config.yaml
d_model: 384
n_experts: 6
experts_per_token: 1
d_shared_expert: 0
activation: "geglu"
normalize_top_k: false
balance_bias: false
lr: 0.000934
beta1: 0.95
beta2: 0.99
batch_tokens: [32768, 65536, 98304]
train_tokens: 313800000
dataset: "wikipedia_en"
Below are experts of layer 9 (counted from 0) of a mixture-of-experts language model. Rows are named router (the router's row for the expert), gate (a neuron's input weights, with its number), up (a neuron's input weights, with its number) and show model dimensions 0-127. Each number is 128 + 24 x the weight over its row's rms, rounded and kept within 0 to 255. Numbers have three digits each.
Before each expert's rows: "gets" lists some tokens that make up at least twice as much of what it gets as of all text. This comes from a sample of Wikipedia text that the model never trained on. Tokens count by the router's weight.

# expert 1
gets: ".", ")", " is", " 1", " 0", "  "
router:146130115123136178152095109097160138140155120088084111095143108129143125104155133111101138128148159103179164129099110117137149136113100106068137133118120155127140136141099125140143122179105115149086113132152122105136103113124134173117153138109102149083108120122119106122135117133138125130098135139141133156173111120138098114120196136052164112112110114148094100146110156131117125124124
gate1:132094110128109137108131142108155086162116117151089167143163127090142149161171101132133107127143136114149157126148141089136106159120109108104194123118121109151108167113111150132113123112175131107072126084139147132122140128126108114111118116164162111118120112154125111063141123174126126095126151150143118146133159133109134162102116097082094177172099106129128117107114146126104116142108
up1:110163162099144130089153109130106159119145130107123100143129161165120095088087104111101100136149157161107119129135141132123163107141106150116122116091144150213123129159172142122164123104098102166146169151132125166133108102109125129080141122142117108097115117115172123103129122125097125098146131113096157085077138117164135117113089153151151132162133132091086146127129120136127125104159
gate2:135099170100096112095087168151148073139130129155109121096102117130105127144077089137131126114139143127113141095158165121105144138047117121169140103138117095160100110120124141140093174147119098108094115173104113101092166126117133132146113130168115124118129095158130144150135112111116154126102147132136135109080145092092175137090139118110109136150095134099153118142213101155140125106145
up2:111152100141109124127105088070139137153133116126128136100130087105143111172149168134107139126106114116122144104130165128127133128131092118132114143098071137124109149113105128135094099130137103093142152146112080121131152132119131122153096119124108135118127150128125135160118112078150120114111099138117098155145118124105093138131167120082091120131130175123172108127109140105130060160133
gate3:102163146110128177109140118117092136134161145115171165129121179107109155148115124094127138143092099115132141122113134165135113146136121103154121085118134132137128067149144136171118155125124120148132149115096172082122090107099101106124129162134184132130138126133128116097113122135119112133145164101135151138151128136104108128165137143173124142123164164144120102113116113149135144128162
up3:115157133133154126189131095154092112127101118132128131158134152109140133085121133137125166123114125137168125122104128128127092129174138106137164164115122126137128118125125093161125146097147102105124132090120104141122099097096114120130119140131162078110122116150132125095152134135155154131126132083149160073128095114122119152092099117117147124129126135137095089151127147126120159120162
gate4:141155151110143120160139110169112122139158147090099150113116126194105128103112082124144129132139115107110131139153132130132162125123127125133133161123151068099122121151116106096114094108103128144072146157142112093141119143101089161123154113101101157103103131154106131107184162150134112105141149141138150134148139136170113098179123139165115121152118109143121128136146130177143216150113
up4:169139156131111127120159148143125116165163179094084120150111165135148125130092128129166137144129141121136094132131155121123129138119100116166124120098110104102101145136111106125150086132154125110129111127098118076138121127129137126151097177080133135142178085157113135142150189105135149156073107136123136125119131114148129150128154129130132142181107111132110179113125147150170149171144
gate5:127136156114155127157196128124140173143104139159117128135142165111146119165136096124144117101110137130198131126119150122133126115162130135124165130133162102123143154087168175169129128123112128158089145135104146122182114125079134115140110137136142155156154125115126150176125127134104082139177173153108134127108136119126115159131121167111158085190129172134106146147094154131130144094140
up5:131110113135107133163107119131095153138128119116161142145147137168135094176125192091134073132144118116179146149077184129141141142123130096103127129155117172109142132167103110113117116147103140151150171117159182147122142215122077120141127142079126155128148111121128114106065127137149129112125158101133135148162145098183156148135099140124170187108116109133117130132102139117106140112130
gate6:129127169166114153152150117134143141126125144157114079088133150117153141148163089156150134129104146143092105118133111138157134090142149155146131133154125130132157132068146136148104165135135130151129146133129103153122166151116118146090126168100149129141167138142112147168149109090078133152152130083110099129108140119117148172098098143087070136120126121118128113114151152119150136121129
up6:111156110145142103123127140143122118111123108122133095070110144139152120118155180123083151143143126177128114118136113126166142139109130127150205121146133133145139123091127122131111134127105126151137120137125168134115114121093154140125155113114120176138075104176134104126120111166132071197128142166111145102142127103145129131137128128201147085115110084124121114110108117133170145095114
gate7:124130158099087109127113151126145143146135091123110125110119120115110118147144067100166134082159157129136139111162098142124122115194111135120176109130136095099131101100141101153133145104160112130109111182127154126170116151129126079123145156134137113089119138140133131169141143131133109143134134136129121092108128092155173155165131113106097179145099180137142116133118079142176148114124
up7:190147105154148112153142121122152120140169106091146122113145121134115134157164135159068138188098130158100130159128091145126098111108140129093117148127127151124197110121117122106112169136157126153096142067129095098137148168100128126146162095126112143102130123098068152124153158154096107112114150130125117130116118112129107127139166160148146131124138140120110181139115141096078134124090
gate8:111147140139148125109122131090160122125122122154095095118134134149164145118160156165109114146170125115194140124117153140119158094136112143119134134161112123121156097117148114127099173103142115141095131153090138130108126118118119148111147125143130113132089163138163120134142104109151109119172165136118162095137172130098083155134050102151116152145096108139133106132110143142117133130107
up8:083105117139114133147097137108113123101112098152085146144128113121149128143131138123126136102126117156152115133132113112128095140154174130114139099127102146109109128137148118149117153125171136127152145140111131137109133124122106109099131110118131101122146084106117142114110117118180147139135134176115151119156133090147059153126087127138088115098134112121129139131098109112124097112097
gate9:145165124111110106112141121092118126106147136121129149067109126149158133172120096127164124109155092162139130109067127131119152153123162158129128122112113117108106139156153160147104120092174127144141099126158113100131126153215129143141099107139137091147103113134125120167068164096142132132160122112129142145146165121119153174148169113142151131157119117099100112162102191105148125152079
up9:105125112102134162170125102108144132157124117131132127158132150151136095129172141157132161110167148099132122113150150167146101123123124112103148141108114099125102136129169112133126120098149132103114119122100121107168114102111129109133145111158143132122166116098128127165160132122092124129120135115109165128119128128088100122207116166106136151108107122156170127173076124122137128130184
gate10:118134131082087171115127125138106155151118113138104116134117102130129134142120113171133146098119151143154156080139126133144156124143148147135108146128118121133124149104176099122126148082147174098193104082116120089108136125120145097118156094114117123107134143134167128177120148149089129116161114135127051141121132162123142138130115091123116147113146082099181112130083095141126131142144
up10:144140109110115127142128168144073148157120161143134129134140147137126108124108145088129132138130142163127160123118204106103178141150164124123076097082165164146175099144088113143126106129137163128146119072171137144129125139091111104139107094135107124145099147121150150125150152162123131086167140127151088093139095122118127121171098147151129143082143160127157124084149139123153054134112
gate11:127124139113111132174134114151075126104131067116109138147131121149087152109144144132152151093077158137132106119109145149083120116137155135155128142136134155154117111064152151167137143111135109131155133135118147123148113090102125110162125136125125186137115154129102134121160117107117095125135122142132106133124109131143109148145169145169115153108167101158163071138142113159127138134172
up11:155118133148124120126145129086118140129130126140113128138140154132120131117131157143107123176139145120117083079116097113182140112111122123117105113164105149182147166133120116119173147134136178107129134146098127123067153110152140112126143159141140126138105130141097082122104107092093141120122086164142134135135108110078135067099108099133119132159136106118121128149101150142151141158128
gate12:119157145134135123139159132097099130109116146121122122114107105177171175133109140168122113117175156102150126131144141102116154130119093135134176116130117140165117145137134148150135119110123120144146120143114120117126157104150111119114117116133152091183093096143160117111149143102167059115142164126119126098145148120129125139138118098118137134173114130110100068131146100128167100152105
up12:127109111126102076132117128155125106089111124154138151157124111147086136099140096083131155103155158143087099110083109178064110137152082128123088095091146128126147159113136112106098128132112125131105160119131108107144114154125130089165104147141125094118144151194084148118091110112122156112127130087169136108135133146129136110120126117153126125115090110120100142142118131113151146092136

# expert 4
gets: "\n", " the", " (", " The", "\n\n", " but"
router:145166130175158165135121119139129140098137152160159128139122146105068129150091113140111159165106153151129103115113113136155135149129098124144133133150139133146187100118115095084145139134145116140103097124106109121156112140144174095153104143107145131145162155153087102136154150165149123118121121139103161112086152109136113129159078116138130192106122097119151145090134131118055132135096
gate1:157156132140112100137140161132158118136089088130110153149153157120098111104159078137133097089122137097136130099139111130124125152131151139145108143132100143111128150120142096101152126166087091113141123149138133120081133123142131107125084111132080171138147108153132124108112135155088126109136121117139111116105147132172124149082113133158129129181119102142132124110140141119116176105098
up1:107088159124141128126120120099111135111117088145125093117137126134099129116146117135160095153106132125107107126155138129149145130143089060154183111133164117212181115088164118100085152144113147105134145105092153116112090129107113123126119160099135133130119097141126143153166146164133104148148154106139133186111114142138176133106138122172105092160103148109166131145134154143126115134080
gate2:093150130133117154142129151143117123137132134146102127120101117137133195145113132114159133101109117129114159148147108097123164171115179140122118140152118124135119139136137159164105123107114141141087133109090100109092113114112142082142132146173154153126178124129108139082118111128119147101144153121119111082112154134179138061123155112092135098144155144124149105171139091111112092113105
up2:133108069141129139142119133139116151132153112125102155139140115149084185106132146102156110111130147119105103136135125072141149186119118102151087114138107101127118131123106139145153138164112139118113116124115120103101118097101129143146142072138141160078138125127103142122185156161128158118114123142117138092123097102139104099155156101123161075122158121141133139166168105123111110135118
gate3:093110113127125163136132127091131131134149121129101099104135096091163126113160095143167160077171152135101123115158125116102110189125146194109121119144114102151136125133136123151077158112133147152167108131137116080125186138167133151105140137132095148139125075113145145135144131102100122139121063140115123169100116132151116122148135145129142101138143127082133127101152120124133090117136
up3:098103147095162147169132135117083139111108129149114122166169128161175153136131126102182132125128087126140162078164149102131101141114124136121115158142150136137109143131108127176125128061127148142107125130132125139148090106134116154105137139134111172118073129163143109151116150127151140133129111176138087141156177155138101136116139105107103129124114106137106167147114141113159133142149
gate4:147125079098136108123143146129129135145162105142142092101102114118105133120145102159152143102125173119095079097189150114077123172127129156148150097115118143127117126114112173089134151106146169134156166117204156148097130177114126130131137165092139112167109134135148166171139126084114123191145125123146143097096160159123116115122143114137128144140099169123083103098128130127128128136110
up4:172151127149106139129148138124136162116108127139103119086151110148142137106119176186117118107139178098097092129110157091145178156127156122114124111125145114115132112116149163134133145103096136104136128113135086149127132108101108117139119160107192128149121160123111123138126104075113121132138146125110122136100123142110150126126147099103102141100086162123112109105144129146152160135149
gate5:138119140099129104157174135107136132147184136106127138159112142108135132092106124163097137109107148164154090118124135102109172142112121141123137102086171103145143128053153133133117172121121127133148094163153114120122148164152144106109121172147132125115129124140140135146132111161084144135154111124136125089148136165132120120083138153143111113125118125129122128114102133143130141122120
up5:119133103102108148151121119098099119122139092104116173138083091127122094140176145121128097193130061130135134121150132116106099112131122102133137129149133124109139135131094144135109103093125069117140140134132161124174115140089145090120156131150128121111138109127126122128124127102192087118157094094132156118144127133125068140135065147136118109124102185140105124142127152131124114129119
gate6:102120132123109165138151089108141182124127165090109122101130113076120196146139144165104061129111089124145159116133099152103178136137123175136166106110115136117142061144106117146116096111136116119146125162138161124155126163127120125105102128123132122159120131082149147214137142133141110138134094181134084181140126126154141113121103120149111117127157148139131051173129116148185106141091
up6:121124151161183114138123124125164119105097135128093112128129114127121105107123131142110128121132100147135166135097115101117125132103130149119123168146088165124141089170150102127138131093109117108115139139141151149145151126094133080136130145125094142117109102154094121131102146129116156149104107184144121121144095136130111175104140141129145145128110122100127113127120143105138177139129
gate7:111132113144182169151164089118123090134154118115111096119124117098102108106121083155130104126113112120106122140200140113076108132124152119159210130145150105135133116111108135156112117133083130143136075134162121153122143179118141172124134126120105171089123110081126171115125131116080117132153099132123152097169115124150124105138136154146116098138105121133136152151139113145104140118143
up7:135169139110080135118111158146111162151149150141154139095140129144130131126102169102103102145108132122100110131090105146100116136123140142162088124120163087147126153111133159095101123091117132100134070111117170149102138122198141154056082121157181124116091134128126090106137117133148129134160143149126090100145088108142151169119129154124107130135094146149099152109116130137173089169125
gate8:135073124146125122115124180118141143108176114120083159095123108113099153141133126142137159161190113073114152104121129135131123145115113120152118117125140102113159108096112062109127152159143162141111118168115115104100116156125114119078131143112120113171178155127142140127128115081137152128114155139155093127124166120113122091129118097165130118140156119141137169134106121136157134160150
up8:131086155155120132127110103112088110143091105170117154132120089124097126098116169094090179108118128148122118093122140140135152097139108147104123151143077159128153176139124156117124150121111141161147142148093145124088158147116099155119120133127080131131140129151137143147114117141131120093171126104117082120112141140134135095110118125165149139160154106112179086130137142115130111126145
gate9:139113128114091144176167088145135122167124099121129135147113123098125147123110118114119146110110139119143139125155142135135110144101093129142135108166087124102081137140116106119170155108128189098169166095122131105095136081125125154149098138125140088099128117112139120126135148097134119135120108096159173170088162132078151167076111108117153134124136136090121124112138122092191156151125
up9:175132158141142131172121091135096139143106105097154161126093166121094178076134163132124154115108130122184141097103122117136128145126143116124133103173105134120114128161167111118144120098167123123130157150119091146068069114117137152168120133104136106122127150152122129126129120100147150118101144123148112169092142153080120127106143078098100138131124117088157078114168159131196123152134
gate10:105092085100123107129148131120167102150127134128128109130145142137116123093093117139153142141124104157096128119129115129100142096116179150115147150126153080145126118134107138127100116105132154124127082127143141141154154141144130108080085175138168137114156140124146136163146145140116121137145159138140135124137144108125128127153117098114129090122083156127161150080155127111141079152172
up10:145130146127138122138142103171128096134135125125117156129148083117128137141135111087141143155065106136102164131121129138126107112141151167165136085154161183149140116097110176142139141146103142154144080126132115131116101064151121135082112106170125117133133157134134151130128144121135125131150124111136108142127123133131136139091125157105156099112176128112157110134131115105119118049130
gate11:094097104091125143155117081100145098093094088118124154126137104099125133099129108139141138146105104118144102095155117155119142122181152096127117162119105080110115134100092142098143079094160096110094100122125120127143079132114114100186107122125108167099185143123098151121146112112101134140136138105140096161106134151118147100140116072135115107139137151109112127128178114151117139116127
up11:110097103099120193102115117112135125117149094178114123119125127112115109113185107139146151118169080098102168139133113168186170073145116131115146145140141099089117117106110159093124073132129143163120130170110107119131091098147168142117096158166087117126205132097144126109114136115113156104128159141150119122152122149167109151123148179145136153149151150135142100096133127100127105151115
gate12:089103128134165111121104108123128136119117122126150109127091154100152139120120140116127125113144104094147109163150133128175105104115094122120128150198095141091131136126153145119105115143152103132105141134154114138078114157122095121125143120114102118150119103130131121088092152146128097130135111099122158113167117106138146146143146116146099136123120084136117118175121084187122187151149
up12:120118146142148126097121145114148170142124153121124117141117131122151146109135133139152134089166086109120146123135148118164109149106085124152136115129126147137148145100144153138110132153121117169102125117116089126058095133156134124098125131145104118147082107163121104105075155179099139135136147096119171129147092101157138156155122128124076185161108124141132103122131119135158157130126

# expert 0
gets: ",", " and", " of", " for", "'", "\""
router:082140126143163128113138152110137119153126147136154120122135128125110099104119163143134138166123112155110129128121144099136100137139154137160138112097149099097090158123092115141137133156133113132083148113110135139140105093122116156137122120126172176086101143101122122138074138164149145110093075122095146085106127139106145094140147106132150126164119073141135167132086125099099115114154
gate1:108094086112108132141118140145165146129092127088143130152086099187103129156133114123149126090171111147115111140142152145089151130110128089147144110131144068117101139113114162139097117122118141127155101129125128111103129158150079135178102153126169106126122112164149117131119178137139115160146173118143128159121132137153161178156098110130149123166114137130127084141151105150158116089147
up1:138159124196121096116152149134153131115116140130147168098116138155118156098081104139083143109144141158091135140094147120106124123120092119159161124108134122151173129137160143140138138187138126138124144095118129090140121115147163133121142123168126159087122129152205100130130109159125116110149136140118096132095133168159157082128100129145110158192106132126125105143099163142133127127107
gate2:132136126154164142190134155100138121147118163158109153131120092080154112142150142116158163105138143109145136049159153142074118142089096160091101128151150137138118113099119103176143120121127120106138142139147132155145076149134124163124145116149124121131184100129123148108133107142122160151151152141143139140132146090136146094112127102115100169094146136108133128158131119121140147138096
up2:127122092149177123138130157113107111126099101120097119082137145124144097114114172121109123141116110173132117100153154123083113165113125153085076093139113139103133126128120079153125154136141177122162145151167116140116146117093161156156140123133161139105152120131149138097151117126115154158130107090117122092136118122101156143107180131097127113110146139154109133099178157115151131142181
gate3:129097093122128121126152105131121092126117131113151124125127109105106138139142097114118167121113145123143134125101144130075130128103122102119150151130105152155162087130164119096113122104128089131145071103145120116117120145127112167047153160157087129087141098161129185144120133120141096119126120112131158096157114155144125101122147102112133114171115129100123131096110147153124155089127
up3:134101120114193134131109166186116128131168100171103153153156097092133114145120115111156140157112121104109145115141139114108133139151105129084126123132188135158165121151131129131110118116150148144113078124119147096140107085068134161132124193149101140138143116157159131107137134135108114097151141126129154108127097135117089128140096113116130119145118149114137177112110196090156114135121
gate4:111101146125117136132118161113135110117150144106122120097101120087149132114097139188173130139138128155137173123088133143155172122120185150122110083106113124104097096069134108129113095120095157132138152143106177118115152127158114135113110122142144130141135113146124151145099123123156120129167182125113075093088150084160094145172128126136123133133108149115118091148152085112154149163123
up4:145128105133190123167141126151145155130137130151138136106147150132136103113159135132162097110161126083123130122095173105135153096119154112098165122155131106161126101107116141117123134171120145130111100115105099122130118124107113121167105112131097164119125112113106113107120109099164140094120113072126147122133106168079142102112110113141126092140116096144121145118099135125116063140153
gate5:137113135137108165133118111140119115140152114085159109104111163139124134096118107128129126109151140068150123100131072165137118101118113115160167182139125142114152083082145103106123126106113109113134174097107134091115157136212129153126098104138115095140132131139109136133117143107138150126127137105132137130116135146089162110114106137112135126118162141105105154160129130140124152129100
up5:110122116141121151152130155139135179081089107106130078186144104117134124138102101169129136098125117137121146125135092115154114113099115120117131138136096147152154097116182096124115130102083116173136136116099137067115146101145135131164118133107119088158153126183118144128134168087117139158124141114146108127123151114143158127140108097107118113163153116159125111149121097113139181115143
gate6:092101114131126141142078151137163141160102124083121147127070149161136126150095089140148139139120117176116150140098125103130148158092112110100123166096143101152083120188163134089105119142104143128116126145145130102118126130106115094137140126107107125156198093156118132152087177111103103109111124120117102125149150134149112126127123117105090122148143136121145149145122084141117168128153
up6:138129124110135155120142134160123144079133107192134115066149146119118131107154172125084113128117147093126070120142151118149137095131154145149128118112116128108168118135107147141154124171160107161140100114151126138131173120079089153119150124118088144108105078114140107134121116149168124132164125177127120124112135117133165145142167110122130126122143105098136122132115160115138091137105
gate7:171103108148158124138131162140144167116148149137143218152088110160119167171123084157175117134133127107109168120104087110106146116145131092108103131130133087123148106133148122147111143157118106137110132159102077116127112106124126147138110133124126144113149121108156130169087146114096145110111145095110125107158134150114114099145128144133125073106186114152102128128094128140121134117083
up7:089154151108103135133106106088088110156119121145149087153168161097167124114103139123168178142118134129114170115124155133139112103105150094162139117132079099148120123145134131126130122123123139128128106174108157137132074164133135113069120130156128115126138140137156141092209102129127110171151109121114117149116082135144143143137134074086112120175115127142151111133157118142117080149157
gate8:097128114094142146116160136149077110061140118085136120075098085111134156139085092121145091145140100103129091089124144069157116131109129143089122094153165122131099110108131168141114144145150120149160067147142152131155126128124074188130170106154102145136119114130136146098104150146114106125117126153124143113110131108110130183131139096128117104177097137084065110131117134139133158117105
up8:173118126118101118089078132133150155113071131133124135095110154148138120149117135101133106136134171135076153142130116173123125138089134103154134118121133118119150121105199136079166170151117163145101112114145083101101117140118121093141126102122129129130128117121126130130130179132116093137161132123141117175140112104116154154119166158146094103116140095155107133139152139110123139096126
gate9:156136138106100140152129085118090126139125133088145138119077135122096102135154104078151098129089117116136093114121126100122130129126113137119119129164125147136109140122117169139124169136151146133117137173114126099134145087105114170148129117151093131096147098138169165142168147177124115173149107109130146141133128129151117094047141145097172122116156148086135109158166124128111149070112
up9:119167102107089161151143127094129150125105094111108144100127157098104115130164163110151119120096098098098154144163130111113128159144135109122099115102141129108146103095117128116111134105146124097138106143085140098157112114106115135115127144156161128130095126115118155181134167151122138122144152151128097163135129098179124129133153113168109156122163163149134074150117130113126146125181
gate10:096134160151155105114148142131118130107129101132112149116159132121115184140125132171161130164097108127161102136106090112134163117139119140117148148101126119134095100141122120116133142138089129117150127122114136111114104110104087098110096092119120173172142147171119129142140128119107150130130109134129113166125139142158114161111127114140138142133131174108137142133154168166116100128143
up10:155149143095078153143152162170111114157121123142190122153133128083185114100160130130136068119119138173132143140127136140135149146110129144152155071123118117090118120101143161128152166159138134114146137132081144138175150143077123157102103130151136106124172151081134108074143119117109105113123148101141142168115116136135136112154129116109168061118164101110143118116104135087117122120111
gate11:130119138118147154130174100153093120127148108123111164107131125137176160172122137148147141103100121101147159136151103097118138128133154132141156097126133171140129143124146133108129155117117086161148098120129145130161127107149143138119109131128161138139144107120148125135122163145103133121200126136141111115191132126164131133141133155131119130176126127132093113135107111144107107146103
up11:093116116173125149139130101099116145146168141132159089136087142149123149144109129098145179114118138100127171172130142106121152125101138130166110115130145143115135117123090145139120139131112132106152156131123116143118109144166172118096152191107163147118110133137148166128129121126148170133119094135134138170161108146146147133133161140134131114124128090090115127134136116133158128115112
gate12:135124160143134151145146140162096135122096145148166169119117123154150114117155104151137145148139160095151135094102150094111161124101119157127143117162128143111137078112112161168092130154140112144105103140181139147099191131159143107123133146138141100133126090122157154136155113100121130134176139162131143101127139151090180169123152146138109109144148149080143125094167128107112144144130
up12:115111152122167134136129120138112133124142120114167079096115114132144154130145150079091141100093134116162123177138171151140132129107167120157123123115084127121123137117164123107154140174137119125160122090131218137087139137084062148104153087122114100103121139135128146142113099151160158117116120125131116150104111112120125087116141126131112135133178070126135117130147093118122154119159

# expert 2
gets: "s", "=", " a", " his", " \"", "ly"
router:108147131129141098126091149134089128119124151169117080099135118098091081094129147120128133163116129136138159116111119098092127111125136128136151125092117170136105130144133103152114131103151124141105150131113102156172146096110107128136154066104163137125137134151116146140126145134116132121113093135090195135118102133149108098137102163099177136167103127114114106061151131120148104156154
gate1:140101134143144135153134121115111125158140143154138120128123114183119149144143109127104123096128155140171172088161108109161142128113118106088116150145127164082104100113151123145111128187143097135158106161120146171107162103158113116075113132115133129124146127141128116142087134138117088122134138124138134110139104096132132133098114101097151114087113100108113171128137131110119195103126
up1:123105066091143118128119118144083119121124086132117107141107117158134134138120166154106126126109096126131068141086160122126145105116144147139139132128104152110151153159094119119118167120172139145119182140148143160152121137093101138133157111120099127156136137144147133152179119065123117138129119114162137142135115146139124130153099095122155140140144150144107120118179144142126157083116
gate2:107117148158155129163154162133138156117086126156171122118123140160143139111134124176117150103149138093146106123151162101118137109118133134101129160189148153117108065158134082155123111171120117137124133114162189151123116128134132096110107171131135152179114071135137119128104142109146105140109151144139121126108155117127138167097135136111090145163108141101112118186154116139140153115127
up2:082123107133147125124141169122136128116058085168144138085146137131126133142178112139097140108147115111151101142146131116121101136116117131144158161202101185112122116169119134133137116161109119142115105097182154163147107111100104113075145169128124159161126064103117109131125122117146122139139149160134134119147155135131128160099125149133116142128140134109122121159157130111150132110125
gate3:093112165178126109171129131137148141154100135117139106158125168106138138136139109146127110119147132116154123131127089134143121114142123135132142143164127152089134157113127124118131153125114101101146116088144122133132114141138117142108166074098143127105199100119119131174126123149106095162132108126139109118109158174123133125174109104116126104113176090111115137192173104156093176127114
up3:108171181163115170157139136142156171102146160112101119125119117083126150154113139152145142146134107162129071151121167123178128132169093168185151102131107066125133157154162114121125165129130165174106092116115129124162111108109110139148156129139161128158144102121161128153150139105107142125143105121148157112108128148101089131126119136152094119103132127109151157153130091111124102149135
gate4:166139138168157134133103139109087124120135154119167183131133127144109137161122106166176125117130112142166054091139129109149133133116129119110135098144107154134118162126133132105129146154150107094172134095100141153123142143121108098146162105108180141151097140132129116122142132120103157130075093113126134133132120122131117150104157137087112092159108154102092151139105120144094096121147
up4:095158115159118166119145135088118071134115154088148097115113127108143090130077161116147109159135149087114132106093137140078100155146134114122082091131108124094116110064190115139098130112108141163151131129154157148144153129134104138138152093071116126107128116129110110131155140163138104140116132100131127188090143112149087100173152119060160090149129150136127153135122147105095161104129
gate5:137165141087094087122106144117092126084096085120112114150131141158122144136142132145117124129098119117157135138139196181113101127131144139140189123153097109137092133113151142131122137126184102083094135184119143098063133161117148103165160148143131102123149129155135172115141137130162124099119129170161136118142135150104145134139122085118105179150150133109133145124152110125127129113138
up5:103094119158159159116143105123123143174131133115134097136117096102108138072122140111155130113173113136142160162164082117174111104158134184102175105141149133114128084134146121128121116146125107149155131135122082104134124171143131122122156154091167107086149074146093144146110126146089143117121102104104123057129120117114109115121153116181144114142106101139160128112133173164138125128136
gate6:112129123102113142138125121126051157153169122096106135156139133094166139129118101149099112101132139136160102113116114117091132145132143151136113129124125097121104136118094194113110149149132096137087075122111135143125166127157126153141139161096122124121123121135172137153103144134100127138126109143147155107134116143148136188095133105101156099110185059121092112128154119096136175100119
up6:132106107122081120120117134131164163142126098109153131123129097111121147120146125110153111148118100130052169132129117114124137139123082186162133092134127133119151112119125110134159115071094129106140134114116102123120123146104113115151126142097127100109196139146139121165151162147088121119163176151136131090106161152093128112136154100151090094116078163179130108124105135133160151127105
gate7:122151131132101121162145159125134104173168096116151122099131103143151125138090129109103086104112146133136139120140095139139147119135104134160133109146086162137094121162130133164135152116124135152179140089124175123123157140099116123143109124151157126148096154132173079151138135137165104127166141089149139165134145117129119149111158112064101083169125089120143102138157077115121144139148
up7:139111149156147098114119103126129127139113117175114101173186117098146141138118127149121160118165129158123126111108131116130122127108130126144185179113133104128141146096160150125132113095140154084130099152138096105109117136157152122131138114136095102112123114122101156132123090127114123114129143150137126125079123143140121083140109128164130126097113122104155150070104149139130120131118
gate8:150104072158163151104123113137174107147137126119151128127127147129108130140111101132136116108122107129110150134140181186117117189128150127150166110161136119124163166152132149055103139151115182092114122140141120097118137135119133133117142177128133146085094110102119157150131112146123094168136124095120122134127136154135144157142121151079146090092127106124166133136169118111123123090100
up8:161091137116177164139110126124135115154128117128160141146097181139151088124143118148159139145146180114159111122150142159135107150125135108111137128176156157082153104141108114107092124139189123092149093120115144125131144130145141143161145141150132154159144129097130146134148111119133125110091144134142112169121108149055146129151103185077140131116179108115180140145149082088095116106099
gate9:132140136152131123167171113102100097129138115085135145123138123103116135146145139137134120087115144178168130110091170169087096127105169115112163133145094081129126127107141137106148131109158117125125123191129141145106123111105150168143161164176158163148166084125147173096179105109111128114087117140136138118136183098105159141109212088071112123166088143134159096107162110151121136109143
up9:092137100158127102127135126127136124135143159121097085145133133167134139133116136136065144128119114103147142132105115123127141107120166144092075188135117145115128125142118117109078101136135102127128133134120121128112146131141110155114131118084135130140119117116126119174158133159130110174126141130119125114146152133163119145135105090148165080100118182135142107147153152141118138132142
gate10:134141103161125140169125136145088118144121149146158122160175128102133137151145114188108150145099128088120090104128151117122150109094148117128140186104117149128172108137146129141157126141142152123173127146100079135124142124137112168115128124125110115132107132160106115183138117092171130135123169145135128142101129131075161139079081098123178173090111126133114135174136140081117179139130
up10:127127078151142090120102137140169123121103124146119102149131089127130139101151099158134162113147113076110091164159090131141122164118164149136119144112103170132129096126106114147130100110114146130123118163122165121158093119092059151109129132096142173122105094144097099141127142099145141196129121138148134132143133154169109126116117120169176159117127113138100151145203160105089165123121
gate11:121130102135093124109122123112146136119144124144129101115134171045145130136117129140110147128173174126108134090141106156113130107122171154163096175098130171137128106140136112109107144154151176104173109135143131137135131136117107105111144168176088142174139140117152103166108130124151144126128141106182111126119127119107123094090097102153115129124115121110180180148157111147146139144119
up11:124173159107093104107159111117125142074065113132097156138088146157169152132094140124135136132135072155113133127099123148152118143126094131125134130149159104141120163143137197165104123150118114151113111132115141132173137139167155101137117104119138119104187119117116123131084146159146136114159104132119127140140144120145126156098169155154111130149126182139105130119119180144119145088168
gate12:119142140138152205166160098136158111123133106126143088150100138109121123091142146117163116111151162106152112136204162196108138100121092116095150128138132133105073120120092115138117122125084121143102114114178117109136126140143157087164114106137118112122145118128138149104152146140132147118146093124140111102153171106126109112165089145088162089125106132120161099135133104144155162101148
up12:103133142107110144135117111088143147138132167138170128133132112115111136114137104135128128139112096147153119136118116150082149093116154121158166135133115153113097125085141128182180128154147173132129138153114148096119144107126135081094151133119166158161083118112125112165125107112086141121154125156126115174140122118090102068147108104108132153110136167130144135119160130110132127157141